From a checkpoint of a small mixture-of-experts model trained on Wikipedia.
Size: 8 layers, width 128, vocabulary 2048.
Experts: 48 experts in each of 4 layers, 224 quick GELU neurons an expert, 2 picks a token, a softmax router.
Below are experts of layer 5 (counted from 0) of a mixture-of-experts language model. Rows are named router (the router's row for the expert), up (a neuron's input weights, with its number) and show model dimensions 0-63. Each number is 128 + 32 x the weight over its row's rms, rounded and kept within 0 to 255. Numbers have three digits each.
Before each expert's rows: a language model's description of what the expert responds to; "gets" lists some tokens that make up at least twice as much of what it gets as of all text. This comes from a sample of Wikipedia text that the model never trained on. Tokens count by the router's weight.

# expert 4
Mid-word consonant clusters. Middle pieces of English words and names, often consonant clusters or x, such as fa-sh-ion, Mar-sh-all, Ma-x, plus capitalized starts like Com, Ex, For.
gets: "x", "e", "ck", "y", "sh", "tch"
router:146111160144081175129086137089113160097110099139079122172136140193059125151089160116152108138157139172127044045060181080156109180133144159123145114131116113142125114141084156132197146086130089
up0:133166144157144059142096120119126125119122146128092116122120201171149128186131125105177168080117150120098193176131141115105069157117128107118077119140113110143142091101186053097167072095129088
up1:174086125104130156096176161171145093080098148081103068107120068131169128132152195162178160134121104096140124144144145093117119250105075162150087132126122129090137094118158111131146137073045138
up2:085122148093133099078106114102159101101117132135099188114085052098100123177120060096163118106167108172151147167117166138108094111155179121173112124107110091131185061131154111140090174068135172
up3:104120111165120145131122169168150170179216108159102077120155139176146127084142108138140097104093130140111121091192145118113098169172166106170157109066146117166138082136081148136108167098085113
up4:159107123126165096158119117152100131184074165080113078148139109106102110182145157125120104154107101121102106110126199092127153089099114136175166157115160164092132164134117116159144152143138152
up5:125183140109136101129135190122148148152089109156093157104143103090189130184135069161147143133083115147146196085157134113149083109160170066129173122102132099152117101108178128149099182090151129
up6:153123097113153107161134098134079158099064112114172075167144130199151107115194150110156147189131154161109131137138141118117138177155139150109122061120117112148184092130114150156154132097157176

# expert 12
Numeric brackets and punctuation. Opening parentheses, commas, periods and dashes beside numbers in tables, stats and dates, such as 180 m (590 ft), (age 35), 85.6.
gets: " (", ",", ".", "–", " (19", " 19"
router:119089138099107136194089156062107119103129101099131129161081132121123124166154129124130182095096069136106126078096121107086151145136165137173153158114151128140162074136108053115154153142120099
up0:093107114151165181141064127170103142088182126108069096188155092152143118094130155115143133134115138111107095149143173144148123096134106221149146145038118118086066189093160129120143108151141077
up1:082121095129100176150154159107155153147154103082074151138144162141132166160108165132084098084118109178129120117101065168157130147102084097091112170118123074100064132195078119148073093143105079
up2:165119086157092138129162184168082101153162135063097136153083133124073162195114120095153118136069116119140149092127117177121122116116118195101111125150162125099062146106127162145141162094107139
up3:101125119144105163087158101114113117117150081124141129119111158104152182112098170187134129109195167100161151084105092127150186088146126119136118145202065094157134098139141169086137148133146105
up4:088142098162134076105122153171151098130141096145128117117193134140109097098120159101126124099168191116067095104186144138131154138075116211135150083167160209115088115105125077163088166167136129
up5:142081167146149188129120104142093121118136084096098151085168096122067148171119131074104162139073153115139127184160126120118105081160104104114120109154116174141161181157144102188111123109176167
up6:132126137107136159127091168157061136147090113114095138121114102131144122082141101102139090147103140148116129153094119091089124122079152113136058128195103096077097155135108167122102140106152098

# expert 7
Adjective-forming suffixes. Adjective endings such as ical, ic, ive, al, ian completing a word, plus whole adjectives like American, national, local: evangel-ical, posit-ive, econom-ic.
gets: "al", "ian", "ical", "ic", "ive", "ative"
router:101108169151134132149119179123138130053137104090082175140106106200077103158148136101171139113083121138107084060152129069090127167138133177125131136113112145195138117099105123165163170111130058
up1:096236129113115138168120134095128120119114071082146100107161073053097134167129105158091176120101122118120085173106079140120158124106129126133114110130128157116115149131195116209160074117129131
up2:127144121109155145117148119122110079188130111141094179156139142094215161140116149127125134092167143187102074126122107159122143137098152171112123155128146075162182156123213126128135166130120156
up3:107121103177081094121196089121125073061133070159128148109133123137122136088169184158098132097136129173135089061106106099179142112138140134134145114144169105170122144142189169136136153127082131
up4:130104176120141181116125119175162101116160081132108147088160125137130129151217148078136132173146148146098173152117184182133177161145115160179184145140139140139081123098109112168110143126127165
up5:139162194143143107085070141138125155094145119107149101089165111113127110108196152192144160098084175146108096114112175096155138150127123114080137125104119117134074135139116090221170115156132092
up6:156157142131134092122180097075118142137150092125158095156112102133132127138146097168099151134181105127140097131126085134152077116185121137152131179212124148131120103121135101098135084116193091
up7:079119120115142181175115104167169118142141114082099166055128171099124117161133053154147130106149114157130118165131115078155140130125153095111136180173116116158161170103148156146094129115110143

# expert 23
Infobox and name pieces. Field labels in infoboxes and tables like Species, Total, Country, State, plus name fragments such as il in Gu-il-d, bert, gen.
gets: "il", "el", "ent", " Total", "gin", "pe"
router:116078098118079196154119139124099144108087032120116120138127103145131083202128163154163127148080146156099088112137120095121073147134128118128122160143130112124150132090138117119166152126049143
up0:109104139095184110145170114155189077108172117153106142127117156120073135120116158090170093092148100068133136171108112106145137126153133133055109154123124203159155127128128104105157080107149128
up1:106104073178116151133158138063129142167157112092143134119131077169084131131132118123110077149051094204167165100106132110113082145103149174157099087169121147139068100150115019113112110163085154
up2:117162163151131108130119084137116111128173108096130195134176137160097095120143115172172117134116173110105133123166169132098152132154175198124104113117149110147084162169142121125112132216075165
up3:158142095112107088104115036091150144158153098099112148116080109087140092154094079121119107110114130118123151130088102171109143124107121129102105171125156097128153156181202094132073157067137201
up4:138135051160158113115129211101112171170136159112152127094093132126107079147117134202155060094141101118191123093148141086116130127106118181118127175098089133137138127176150163084107103157088118
up5:125058049106076114138123085135115159114113093111107178145111093116071127176131131144143071137130145091117154069140163122124106174126110207124177125164103073151131082161067149150112133132116117
up6:097143120119164099141117092134140082098185105146123133111149119145174117166117116080109085113177121082175045143155175170084119121133194071117158128135139130080222135137130145124145135083144118

# expert 44
Word-initial fragments. Short pieces right after a word's first letters or prefix, such as i in i.e., un-i-formly, con-t-esting, e-lectoral.
gets: "e", "i", "o", "t", "s", "te"
router:105160195117091136125188157106107084125119114136142123179149129144120122139136205169129137120116097091084110127077124122069126170125180198195110148188146097149111110166131091137135154074142123
up0:183123086095119185129149086172156129086125114168130083151138138122164163116159093079188139073146163093064140159096115151136147131107132139165158099162125095123128061155133167125178142134137091
up1:166144117155116132126065117131091172120100129152155158156147137135175132162123103170163060235172102112100091134125188189202150162116166105151098099114144128162112111085103139129041134128125180
up2:126122164121211178107090154147198056085111079131145132151142124204125135118097055140121121108091133132100111100167124110097205123135071111135110182089095101121102119092135138090141150096102083
up3:090123110101158213099158173133131173159131052127130164127106105149117154126139128108138190093091141082101158149128126088132155166153097144141167179162171182130103183132129126094106128095126077
up4:126099131101173083108180149156134121120133109124133153117149052111138067133103119180046140087133187161057091147100169153119140119167116094101123131138183142113185083104168142150165105149120127
up5:158182118069131134128142146171187122119136104128152173111110075098081144098121171118169136131141122175092132117163122069080120143134134156160129134180086174163125129130116151065160084148189127
up6:092124138113141165138116097096155052135125098087205162151134088121146141095152184135123148090152134101127071121126151169148094126089141164148140142103131145146042128085174113143099147146101133

# expert 33
Mid-word ra/la/pa syllables. Consonant-plus-a syllable pieces inside words and foreign names, like Sub-ra-hmanyam, news-pa-per, pro-fe-ssor, Barc-la-y.
gets: "ra", "la", " Ra", "fe", " Ma", " me"
router:150130161141086150135164179116128143105134062089104190173150150145101133160102213176126139112125128159120122087118167091097128095126142226160151114153094134147093130108177109152171162125113101
up0:159144122161171116104153141102133059164113138123138124146174130125072137099117131128138119091068154133156065076166158114108146114095091148123123151154146088109233164224099123135116059135078063
up1:069138087092144161108133053154129092142105119174118133151125139143083160117124116183084082136090148159129091104096153086124122136136103172115116155127080110183123075170140090138097102109132138
up2:147113130137107101166177061098099138110051092104100119117092105190127094164149118184098200091117141111100142150104202149100144144109096093152137075184091129116097139118094157134155126099175126
up3:078193090135121177091123121158128185134129146131069155153128151149139152133156157141184132177069165091122104087149144114116036147165162144101177151143124120125141139144119046152168102126140137
up4:152172143127175136107096123121186131092103066119152143126154077116167116117051153171111154167109101169103112194134121129100079175157156124135158146085073101096118163110082150103171092055105099
up5:161123131076203169172094087122119103122112082142087201119148102066105127122132134084076127153099168109093101197139124048128157146115115131200096088179145137117151142176109159143121122062109170
up6:110152164092108090118145087080155110161099155109139074183136049113096117111129102128078163097102168102104091129141170123163103190090116165103099152127182176122071155167079150118069111151118123

# expert 15
Name syllables with o. Short syllables with o such as Lo, Jo, Ho, Ro, lo, ro, often at the start or middle of proper names: McG-lo-thlin, Land-lo-rd, Ho-locaust.
gets: "lo", "o", "ro", " Ro", " Lo", "re"
router:139149115146093146125117135143134085081127049088132150176106162109097051135149135157124141078168113131120116099067151031098102097061195144159160147145138085122178142107137097168153135067081121
up0:116113120177146212125075095182153150116139133193090135132180095104108151142165122091138132134140107098148089183154170138177111193096100142147120147167206149184080167164089075136121146182168119
up1:151107140112114105096073152119185145117169137200141143130101150122133159172246119082152163079172105154131090132158113117093122148130151154180155112101135119150168104138180157127155128105132090
up2:163147131109139123131107135084110080118190092117096159112148090113164109136130133174141182104085079099160101144112143114170131147088173125173187183127131081145097079155102100127124180136115173
up3:114105149144110169114159188129107031092154142116156100138138099182157121109112132144126116125152115080120118138102116092143128093134138102160119132167097067130111096156075178154165132152109141
up4:122093175144144155137137127074124064149114095118136135169135117142151110128118115159138105140133068172124125125060156144077132070156133127135103106101186076107122099135089113131162165104040076
up5:146120125096094102111116143202088146081083099206129147121095127168110132143087086111191074119086121119143138121159174127156079161161132131158083068167169124106171077160141114139177125108124154
up6:123129133126113112127086143147119212099166057113217160126094109144073101121114110187109134121114121164162125107172168131204061145139139147168133146089119178070170124125151093099115144094066152

# expert 17
Closing digits and brackets. Digits after decimal points or commas, plus closing parentheses and quotes after words or numbers, as in -3.3, (36 persons).
gets: ")", "\"", "2", "1", "3", "5"
router:077182130124121145131162140111162105063123116082124152172111141146050074156097151101145133018124095094062127105137125114115132145105185130113143130144090104170150066091075122116137146101152085
up1:096122100124158181110073172135169149124120129069093146155100031162121122137074164086104087134123085113089073146090096129119131143119069090142161153148122138122175079134098158109122165075101221
up2:146166144099138088108117176111093096157119174089119121086123081173127099097109148160143178107141183143146158127194136147090082191134085134151149140097165104124159122162131091076174202198086171
up3:163148124101112129146182106155096128157184155136110082172146124125113159133150121128176106129108112143091142176102088127188112111118090173150194110198130154095137143084118114118125137139133193
up4:049195067120115122157121077126114019114114131150107100131116122134167156128131139047136145105115152121097115162133126113073139153112161160110139125110084131159151148155116096087105119203105119
up5:110096129084168102161105093087093100136188187127103094113123134117108099176156173148199185131085103153103115108140198112204147126082127128122136159140123202141146146171135116109128117177126150
up6:126155067087153172128117122110093068060129181083148176115153120113174106129167132084139083113119107156135132111162127111172130201111163161105118117104131115145103112156117081161159127134061085
up7:101087147153076118146150117144148120130060088166103168163133123066119118167145149176072154102094164134116096164116143170130179137162147128187119132126147180079092152137146191122115132083186085

# expert 38
Asian and accented names. Syllables inside Chinese, Korean, Japanese or Slavic names and accented letters: Ch-ung-king, Ch-ong-qing, X-ing-guo, š, ü.
gets: "ang", "o", "ing", "ung", "ong", "un"
router:122145089137107118109112149082087112114109078107146160174134097127130092190116122165158143117131139115135064060096122097102130150115194150144120152181172100117140136080121102090169130117108074
up0:106144127226096119120160107155132114102153177111118127143096151136162095160139133148118162126065152073096116165104153127077169118131133090102144092143127099141097174164165084073114142105115152
up1:090134121093133161123084081149107120066074101169135084124104094094115174116172168104121186169137127170106087108167131127064133118090145102135164117146107107107163131053088176102201103150108110
up2:190135102189082141103191169113134092115101120111125139167107158144133131096167137133173167137155151150068085048109125098106074105140160140122140137103150141162111129158172149093121124166139173
up3:090098146117094086170117111114132090155147079096119106155114139101135137179166107110142178107145096173159138123106103115019049106119166147116175136090195147095193146138069153121144133159164180
up4:093138150094100166139114133114144081127156165092176178188126090111109180128088157102178102098141142142119148217143094138111121147157103161178111074138155193164100174126159097115151117094100125
up5:127117157093161158142144143106172138091048129089127120124147156154139051101148069097145178199130113169121159067078077114123143141154143092159150142127120132145091097168138181092096146118140119
up6:178077138083105172102120173092118072106173134174115103153175142132120130149156131071142057115129116060141138106149126087109094152102089144118156123144125167124104122092150132142091184145108180

# expert 36
Name syllables, the. Early syllables of foreign personal and place names, often after H, K or T, such as Ph-el-ps, H-el-mut, Do-ha, plus the word the.
gets: " the", "el", "h", "er", "ar", "d"
router:153103130160094154156107150134081111092137139121143187165105133120088122153119176176142176105098142097127062064140133060131124111101155135144144156111167082124154139117093093171175117090067112
up0:117123157125138142109089110083147122084143138123177132162157119128127152143068161087146120133141116094170068116123156103160109187078073178075154137112107101148164157081120127181110096074153045
up1:107112185112101109140097104131104107129134091145173100198167131150144077122128092117124122171104126112153187045135109126099131122130153161170115148145145130090143101154154087129120146081107129
up2:139066141108152132135143159115112168152129208112138177096098101112148152114136189075170131114097147177131124146093221074169171142145155172139141150129122073117094127169151113140138179056109122
up3:163110193136154165172108132137167103090137112140089100103118169146079120180082134116126121149083143195140098088159153137129122156195153095083117166102146169075133154136135138160090139102116156
up4:124131093151123184139142091158136150079149079163171093117091142082131211120117132192153085138115099123089152143128103096094095109142127151129148107140125169135102128098115113128138146121034138
up5:157084156129120161160134096178114228100081196061089111129095119070165126134145095092142170157159068115086075057143106129121064129146144106182123146166123087108140123157071136141078143085139107
up6:155130183146107174169164171133113086097119146120075166116089150146155105151126094132113142148164152179120151149142112186118109147143117160145125135093148133141149139097132150141162125133053162